python train.py --n_layer=9 --n_experts=32 --d_expert=64 --d_shared_expert=128 --normalize_top_k=false --n_kv_head=2 --head_dim=64 --positions="learned" --attn_scale=0.135 --init="normal" --beta1=0.95 --lr_head=0.00619 --schedule="wsd" --batch_tokens=65536
Below are experts of layer 2 (counted from 0) of a mixture-of-experts language model. Rows are named router (the router's row for the expert), up (a neuron's input weights, with its number), down (a neuron's output weights, with its number) and show model dimensions 0-127. Each number is 500 + 40 x the weight over its row's rms, rounded and kept within 0 to 999. Numbers have three digits each.
After each expert's rows: a language model's description of what the expert responds to; "raises" lists some tokens whose logits its average output raises strongly, later layers aside. This comes from a sample of Wikipedia text that the model never trained on.

# expert 7
router:548436460486517598528500500599429534433504525513527443534466471440424506510476495512461529565442583449487553566507492485482535499506521470538459487517511488451479543506510489415533531454542486501483495456494544474489544534457484522444489465502556527471488436505466577510544567525496521400568467443495488520489439508486512536473498434509577466468572516573556507496475506529520516481537
up0:518458481514420477473434475482449537525424521505462468451484521519478502481527486528485465588542555538495552507549452551502479538433496606507551537486514549543551470498538399450500537509503450469494446445480480474498496467516420514479534485516420454483468440536489628507493507508461456560490487500490551514534524518481524419586526515500458520534524561493468508478575463533470510520489
down0:523529494448554497457485565546544434477566497539486545452529488521524494421522429526519388474437563532467510525519447518524511457537478514449518490560460496498488484471461528567556509435583461518418447538503508505448443513475470487434493460513473484473563521433527568520487488596558442540551517481476480496445517524536499504462491469525566503477525509493531500566482499566481504434511
Description: Infobox field lines. Line breaks, dashes and first value tokens in infobox field lists, like "- Location of", "- Country:", "Born: 22", coordinates.
raises: "ius", "ino", " novel"

# expert 4
router:492466507408559500495486498472546551431474469451541529511563467451578460478488497516497502391525509462537476479516549526494466521441526449528514442590518521568591514471470523472517479453518514568472410542499489503521513447427509483525456522448496478522488537463503439544481565495515543512424497554472496429477552449525520528457482503573433487454517542490540464498455516542560526485520
up34:480474460510508461457499540516479567554482537519512497507489482556493567558497491518489473445487431559459500512463502479539518556509523551465415535449554535524527463514488512576409497533463554438561504517446519455477478560536497566499432474532412490498508491450491526554543522448481519532533543528545550480592516492462525491540502460449453538431425464465462505564479439516533420525471
down34:452557518429548432455511492502502501550529498543470487475462442504549433495602604498468534436519467588493550503520498484550546473553537577504454461504469470482494456452513542524482449489543573472510460523464424504445435521484512504526534562527500455479484464515505521531454471459530499512567542444506534503492524472426447530530465525539558523503478540487480476469459572436477444564508
Description: Capitals and codes. Capital letters and pieces inside all-caps codes and names, especially three-letter country codes in sports tables (MEX, BEL, RUS), plus accented bytes.
raises: " example", " been", "ered"

# expert 20
router:485463501408561495502503511473548542429474476447537538510567469444581463486494511515510516389517517463532478480513551535502468519446528446527510429580517530572585510484463516485518473456519506580469413517497475498530526457443518474531464514458502466526485550460501444553496563497521540513429487556470497423469540452514505520449482508570432498455518537480544463511457529541569512477514
up0:475568539567491499544468447531447539533505433578406484583474480544500557499484471534466472431506500526443591471487486510490426555504458537488509493529505500453496517538512582519424466518457517443472540585483566524426514529507535494459542491585450485463475498549528561491531489508499539473574529512508490492490544542464514499576464452466519459499492477532437499471506447545501464459461
down0:457436550506502511526503500492461499546456499524437527561467565489483527511431455511506516467597434527429514498516551503572586569511471584496519499421463498539535525499480468504483450498502475617503529491447511475414437510518523499545520421502504516484520508482527512425501481533507554527422510506516480573510510382502481527545498482500525429516504495469539526494459481526435530453488
Description: Name-internal word pieces. Middle pieces of surnames and rare words after a first syllable, often in tables and credits, such as Jar-ret-t, Bron-ko, cap-ab-ilities.
raises: " daughter", " vocals", " po", " wife"

# expert 27
router:484462498405560495501499510469542544431476478446539536514569469442583463484494509522512514386514516466534477481516551533502467527446524447524510426580518530572581512484464515484514473459518503578472409516496476501524528454446517479534465510458497465527488545464504443553496563498524537508435489558464497420467539451522502521449485503566428498454516537479546463509461530539569513476518
up0:496535488511463496489501503555502502483526516526450435549534570499444532466456516546449430528494455505545505534457499495574467475485476520494507532501520485517472472451499453472423558500455452464565512470530525498523486534472536552549424450540580519475579479548505466525443523555505446544526513422553534533534448442501525460548504520460526509529541451500587470426572387450527458497476
down0:569533537455583517502514506520488505520443529432518518529487500388495511573526559441516551543480479478470483524502528527526530486515530484430436486531551496559504550512472486527532463501508473541522480466486494531483530492379533501489506442448538480498540518511494513517617497521594491385415520515534494488510478465569434503508480518469518485403503494498483533482496474442507419496457
Description: Capital letters in names. Single capital letters and short pieces starting or inside proper names in tables and cast lists, such as S, B, Chev-ro-let, Hot-ch.
raises: " example", "- Died", "ronze"

# expert 3
router:483464502406559497504501513471546542430476476447539540512567469443581462484492511520510515388514518466534476479517550537502468520444525445526509430579520527572583508484463513484515469457520507579468410518495476499528525456446520475530462515460504466527488551461501446554497563498525539512431486556472499424470541449518503522448482510568433496453519537482543463512459530542571511479513
up34:489499519514517435556438513402506545504486548506414485505486529480419495486489529535507515488506514483448489501421470492497534593460566527472548584505478497434552528453527553447550452568399494415476525496529502519475504493513501562538464503519506464520521464457607454515541470519523503562538524466482544552503526532468457445505538451467518472550568486513497525486547524557501469434470
down34:530501442461509464453505498495447547468517500526476558499457427426453460482496576518494496448586460514511497463453460553481552461487537444493462584485466573513529507408515456492481476451462542455547507605532486519507519542529525537435472493498540477561521467470450464509440513472517551544504469506546511418542575510531510518524591521512476541533467473591508511461473512490468499494571
Description: Mid-word suffix pieces. Word-final pieces that finish a word, often names or song titles in tables, such as -ed, -ing, -n, -ier, -ision.
raises: " daughter", "ican", "- Died"

# expert 26
router:490542525563430527522441402561546444499487501533474512558553439484545443542476522453510490531495484553459378506525544498496390510494506513524469432598526503497526487492485491502500473558569532484507469536490452490558389425553493504460468478500497518453484493466445523469523508510516474529521417558510465520534486448501495573458490513536528499509511486501497461511515518544467505596487
up34:441540534605368466507443505526489541506478504496503469508464519539495473579472537570500522522493488564447437551444505479523465485490509553491525437551533444504462477473513508558526501501485439451491470551430576498505473496476531547588542515574474510504447467536485522500502466533569469596444502412494490468528541476495490502450471517529461455448528478464523513545451542491474521490543
down34:466486544430499501480479516547444518508487453450554554479474512488421584480502517457578405501427523476527508506596516457511491557463499538438435457539457502425467497501512570475503509534471584516518490473514468460495584502560505475546496473415541538447458506498475567485576505482516492474498556536477433551471509459475549533426451477515483536532523495495527493499534524578523539509486
Description: Openings after parentheses, hyphens. Open parentheses, hyphens and the first letter after them at article openings, such as (born, (July 16, blue-green, (surname).
raises: "V", "U", "J"